config.toml
d_shared_expert = 256
hidden_act = "swiglu"
normalize_top_k = true
balance_loss = 0.00302
balance_bias = false
n_groups = 4
lr_router = 0.00172
norm = "rmsnorm"
norm_eps = 1e-05
beta1 = 0.95
batch_tokens = 65536
max_seq_len = 256
train_tokens = 308000000
max_steps = 4700
Below are experts of layer 7 (counted from 0) of a mixture-of-experts language model. Rows are named down (a neuron's output weights, with its number) and show model dimensions 0-127. Each number is 128 + 32 x the weight over its row's rms, rounded and kept within 0 to 255.
Before each expert's rows: "raises" lists some tokens whose logits its average output raises strongly, later layers aside. This comes from a sample of Wikipedia text that the model never trained on.

# expert 22
raises: "av", "aus", "ri"
down0 [100  99 139 144 154  91 107 151 166 165 161  83  94 114 189 105 152 113 106  69 104 144 190 128 164 110  95  83 138  86 125 110 102 133 226  90 150 142 136 150 104 201 120 128 104 136 198  92  95 137 125 171  74 166 130 173  89 109 138 166 136 125 127 145 161 130 112 151 122 114 125 133 159  93 142  78  73 124  94 117  87  34 110 115 179 166  99 210 178 110 136 119 135 133 144 131 119 127 106 127  96 137 171 128 112 138 145 171 109 102 101  65 107 170 117 122 131 107  96 135 142 120 142 101 164 178 120 165]
down1 [145 192 137 126 102 147  68 122 136  99 141 146 112  88 136  95 104 188  88  65 118 168 109 138 119 147 101 110  81  99 136 125  93 112  61 134 116 120  61  58 116 173 181 135 145  87 128 163 137 140  85 131 142 118 153 175 123 134 156 133 101  88 167 189 121  97 140  95 151 100 148 159 121 145 181 111 108 164 164 124 133 150 138 101 155 137 112 140  69  70 145 180 164 207 118  97 142 171 110 179 130 117 153 151  76  99 100 118 134 121 173 183 137  94 120 114  66 111 130 139 104 199 148 177 140 110 144 104]
down2 [174 160 120 139 135 101 152 157 222 134 169  92 126 127  68 148  98 174 177 101  74  82  90 179 175 139  72 189 127 129 146  79 126 184 129 148  84  73 111 163 150 191  96 100  95 112 138 114  94  90 152  48 102 150  93  69 201 137  84 160 157 108 127 135 111 122 131 111 150 185 141 126 137 128  89 139 165 120 113 114 118 180 151  96 160 133 141 159  92 135 129  95 117 146  89 105 121 147 173  97 135 107 129 134  93  74 130 167 116 111 145 143 142 140 114 105 116 134 108 139  69 126 150 115 177 139 125 155]
down3 [130 158 178 128 100 123 102 113  88 169 125  96 161 117 136 163  99 117 129  73 168  96 234 160 122 119 110 101 164 119 167  90 152 166  92  75 108 118  81  88 125 127 168 119  93 102 133 122 154  82 100  89 157 164 118 124 197 152 108 142  96 131 154 163 198 152 107 155 171 179 100 118 122 121 167 104 173 156 141 135 144 132 141  90 106 199 140 179 115 179 157  72 101 120 108 163  47  94 129 109 110 100 107 127 121 147 110  83 142 123 153 128 104 132 126 105 139 188 134 118 141 145  98 151 116 121  88  49]
down4 [ 89 101  97 164 151 160 102  98 132 146 162 114 112 138 139 117 112 137 162 121 125  99 134  57 148 137 116 124  89 177  61  97  60 128 130 164 144 108 104 106 132 108  65 182 106  83 154  92  91 117 127  77 131 149 118 109  95 111 173 119 126 174 167  97 153 113 137 147 129 136 113 176 134 100 173 138 147  91  56 172  87  87 155 121 120 168 138 113 106 227 107 142 188 128 136 149 145 119 177 131 135 111 158 101 158 203 212 151 120  98 163 139 173  95 124 119 118 156 179 137 109  90 137  76  97 117 152 131]
down5 [142 132 135  91 103 101 104  64  98  86 101 119 147 130 172 125 133 127 117  79 112 147 167 139 124 161 141 119  86 128 128 156 119 149 125  97 139 148 189 129  96 101  68 107 123  82 175 101 105 156 112 167 124 158 109 139 109 103 198 156 182 193  98  80 112  88 118 182 174 139 160 143 179 107 132 104 179  98  59 152  80 139 140 127 122 103 197 143 120 152 111 173 153 117 107 109 130 135 150 151 143  85 140 113  52 117  84 183 105 123 191  99 204 171 140 112 127 106 145 171  96 133 126  88 171 116  80 128]
down6 [ 96 134  61 133 105 168 132 175 167 109 146 162 140 114 129 124 154  59  90  67 128  62 133 113 148  72  60 166 116 136 114  88 143  77 115 107 135 120 124 110 142 106 123  67 142 147 129 117 130 152 114 149 155 144 120 131 114 127  96  78 177 142 214 138 102 137 124 123 137 111 176 112 147 154 110 125 147 154 158 144 153  60 138  97 110 131 140  91 124 146 174 127 163 134  78 159 130 123 139 142  65 150  85 147 106 169 134  68  98 133 132 124 125 229 124 126  85 183 208 111 106 169 136 191 142 126 145 156]

# expert 15
raises: " of", " to", " by"
down0 [139 133 112 146  94 195 105 173 116 104  76 127  96  75 189  94  97 133 118  82 169 111 110 178 128 120 127 191 184 143 136 165 136 135 122 112  98 125 133 142 129 128 112 127 135  90 116 116 180 142 121 201 109 144 141  93 155 124 155  75 156 124 196 138 170 152 137 105  89 101  73 173 148 155  80 172 116 134  64  87 123 167 150 111 114 124  92 146 132 101 143 126 105 175 107 177 127 160 133  74 145 116  83 142 114 154 145 158  64 125  93 150  67 134 163 107  62 203 125 122 111 179 137 118 158  83  91 116]
down1 [ 96 154 141 144 139 134 135 109 175 155 128 114 105 110 110  91 124  91  98 108 120  81 115 145 195 100 188 129  97 169  90  90 146 160 144 123  75 118 123 157 138 154 164 166 121 142 121 131 172 178 134 132 111 135 176 158 132 173 101 141 127 111 115 200 112 143 160 108  96 114 199 100 115 149  87  90 108 135 133 109 182  87 161  63 126 149  73  96 139 134 139 155 177 112 107 100 140 163 197 199  92  74 149  83 120 110  76 162 145  82 122 105 103  87 141 136  66 204 161 150 100  97  94 138 138 135 121  79]
down2 [121 168 156 109 101  95 131  91 122  93 164  90 183  82 138 115 177 145 104 137 120 109 125 122 136  65 148  96 139 171 168 164 137 132 110 161  68 156 154 134 146  89 173 140 144 142 105 125 105 131 112 168  61 111 136 142 126 168 140 162 113 117 137 142 151 128 142 120 123  97 107 160  88 136 101  41 162 144 177 136 120 174 139 173 152 106 193  54 116 100 157 165 115 155 164 107  99  99 101 144 152 113 150 122  98 136 108 154 136 200 120  57 116 137 138 118   7 110 125 141 105 160 154 140 135 123  53 158]
down3 [122  69 123 183 152  68 215 117 163 108 104 121 106  70 188 112 145  94 144 159 144 151  72 170 150  96  76 112 196  77 135 191 162  83 116 148  90 172 146 181 113 154 145 127  98 129 118  70 132 158 179 123  86  88 122 171 156 151 155 150 133  58 153 106 118 165 122 151  95 117 151 129 122 124  94  72 122 164 187 132 140 155 146  91 146  95 106 173 123 155 115 119 125  81 106 159 112 123 155 137  92 146  89 105  61 132 112 125 114 113 132 187  92 141 137 110 105 132 140 113 118 148 150 142 121 184 104 106]
down4 [ 77 178 149 160 171  97 128  92 145  88 108 114  87 125  82  99 145  49 118 158 123 143 165 189  78 106 118 111 152 191  71  60  80 117 187  90 189 141 149 105 145 119 151  42 134 144 180 147  70  67 128 113 157 147 112 112  54 113 139 156 135 122 186 153  95 143 119 164 156 205 131 125 137 109 119 156 129 135 125 121 108 127 151 113 142  78 128 184 113 117 111 118 143 133 111 102 109 159 129 134 151 165 148 133 153 160 148 161 158 117 110  78 123 152 141  92 155 125 177 134 130 145  78  92 124 121 113 157]
down5 [120 165 100 199 141 107 106 177  45  78  96 118 108 117 124 151  89 124 150 120 116 103 132 119 164 136 115  57 120 136 129 130 147  93 114 105 103 191 124 118 108  91  80 104  66 153 147 156 174 128 167  76 104 127 108  92 195 133  92 113 127  70 163 125 128 122 150 175  71 155 157 117 189 109 171 170 127 127 151  96 130 142 121 133  67 148 149 116 106 122 157 117 161  51  89 184 176 128 114 131 149  91 183  91 131 174 145 134 153 128 117 153  67 111 164 129 172 100 116 165 152 164 143 168  99 143 155 141]
down6 [100 135  64 116 110 106 107 181 125 141 176 131 138  92 148 132 139  70 131  96 142 112 205 143 115 122  96 180 146  96 138 138  88 124 126 142 157 107  65 108 118 100 182  90  94 124 125 175 148 152  64 155 161 167 157 107 140 124  89  79 162 244 119 138  95 191 104  74 171 146  97 170 159 135 133 181 147  84 129 148 117  74 121  84 142 148 110 135 115 129  87 166  89 131 174 143 154 145  97 161 143  96 110 152 127 118  56 145 105 182 134  99 106 106 141 180 109 129 133 132 151 123 147 137  80 119 129 107]

# expert 77
raises: " |", " and", ".", "\n", " was", " on"
down0 [163 117 143 105 112 157 152 130 154  79  98 121 125  94 120 165 133 161 130  75  69 101  81 149 130 151 132 129 135 126 119 141 163 171 148 107 123 107 120 149 127 135  79  96 160 120 160  47 148  91 158 117  65 137  97 123  91 129 128 143 175  76 164  85 184 115 180 108 161 136 143 167 136 121 139  67 126 141 127  79 200 129 156 100 147 144 113 115 154 124 164 119 142 105 142 142 154 150  98 171 188 163  39 148 115 160 153 154 124  85 163  64  19 135 152 145 175 140 120 151 117 152  98  73 118 112 147 134]
down1 [148 126 115 121 152 182  50 150  82 132 141 130 150 165 125 175 120 170 125 100 153  87 190  84 164 122  90 114 111 106 158 103 127  76 165 157 173 157  64  60  90 103 118 162 151 143 160 151 163 133 105 174 182 146 127 154  61 121 151  97 121 143 110 145 135 127  74 103 184 152 112 105 116 119 157 155 119  82 117 163 192  82 132 138 136 115 127 100 148  87 176 121 182  65 121 190 107 136 115 164 168  88 126 106 143 133  90 157 110 147 162 144 115 133  97 131 102 117 154 121  88  90 116  61 152  73 119 156]
down2 [121 139 105 150 141 197 129 171 134 170 148 107 115 133 125 113  70 136  92 116 143 151  81 156 128 148 130 109 113 122  77 121 114 119 119 133 175  94 130  76 107  71 119 127 122 117 167 140 173 197 160  59 121 161  92  90 108  91 185 130 100  81 101  52  66 116 131 128 112 161 159 135 140 160 170 214 148 144 123 105  97 120 151 107  62 166 110 211  92 122 117 120 164 115 106  73 140 137 180 145  89 144 167 133 150 112 122 134 130 103 108 130 113  99 118 214 152 121  98 142 124 127 172 130 139 157 186 104]
down3 [132 137  44 134 132 135 117 146 149 163 110  84  85 126 100 170  79 198  76 126 156  93 117  95 124 189 123 112 110  77  82 179  97 115  83 112 137 206  78 101  99 110 115 129  85 121  99 171 117 185  72 120  98 132 124 120 139 175 113 128 169 134 138 127 117 108 217 120 164 171 169 116 141 141 195 199 139 150 118 147 127 152 106 136 124 143 125 117  95 130 140 157 114 187 111 151 166  80 146 139 103  94  96 142 117  84  71  70 146 113 118 175 146 143 127 152 127 146  88 138 140 137 135  79 124 158 148 162]
down4 [146 136  85 133  80  95 150 138  88  70 130 175 125 130 201 136  96 135 152  94 118 123  98 161 140 141 106 176 140 127 153 210 118 132 135 141 117  97  86 111 120 149 143 148 126 175 134  94  55 146 104 114 187 155 140  60  33 128 123 131 134 158 146 191 173  66 131 108 102  98 108 135 153 115 134  56 113 127 114 164 134 135 169 123 149 144  90 174 120  57 194 106 145  95 177 129  93 131  46 152 157 112 159 114 120 124 112 161  97 132 160 122  70 133 112 154 146 108 160 152 146 141 115 166 140 133 137 118]
down5 [100 144 128 132 115 158 161 120 154 130 158  77 165 128 141 152 103 136 130 129 148  96 104 146 187 105 135 148 122 174 143 120 126 106 109 207 114 142  92 150  78  89 100 129 165 144 131 109 108  89 155 177 169 101  96 125 191 150 139 118 141 146 104 119 133 113  89 178  99  98  56 170  60  75 184  91 110  60 121 108  90  77 141 171  69  90 180  87 149 174 173 190 144 128 127 153 140 110 146 120 133 151 128 135 117 125 203  93 148  72 110 136 118 143 114 153 116 197 111 172 139 118 108 140  80 111 117  84]
down6 [111 156 104 127 118 142  77 119 160 132 160 171 158 161  69  74  99 208 125 146 141 111 148  54 152 158  66 108 161 162  99  41 136 144 190 154 127 149 137 109 136 140 128 163 108 107 114 133  94 132  98  95 100 158 100 204 110 184  92 124 117 104 103  84  99 133 139 106 149 143 118 131 120 127 131 161  97 126  77 197 130 104 199 104 160 144 132 121 124 180 109 139 132 116 183 146 168 181 171 122 138  84 152 155 108 124 162  63 171 125 107 156  79 116  73 117 126 128 168  99  94 132  89 119 142 118 117 112]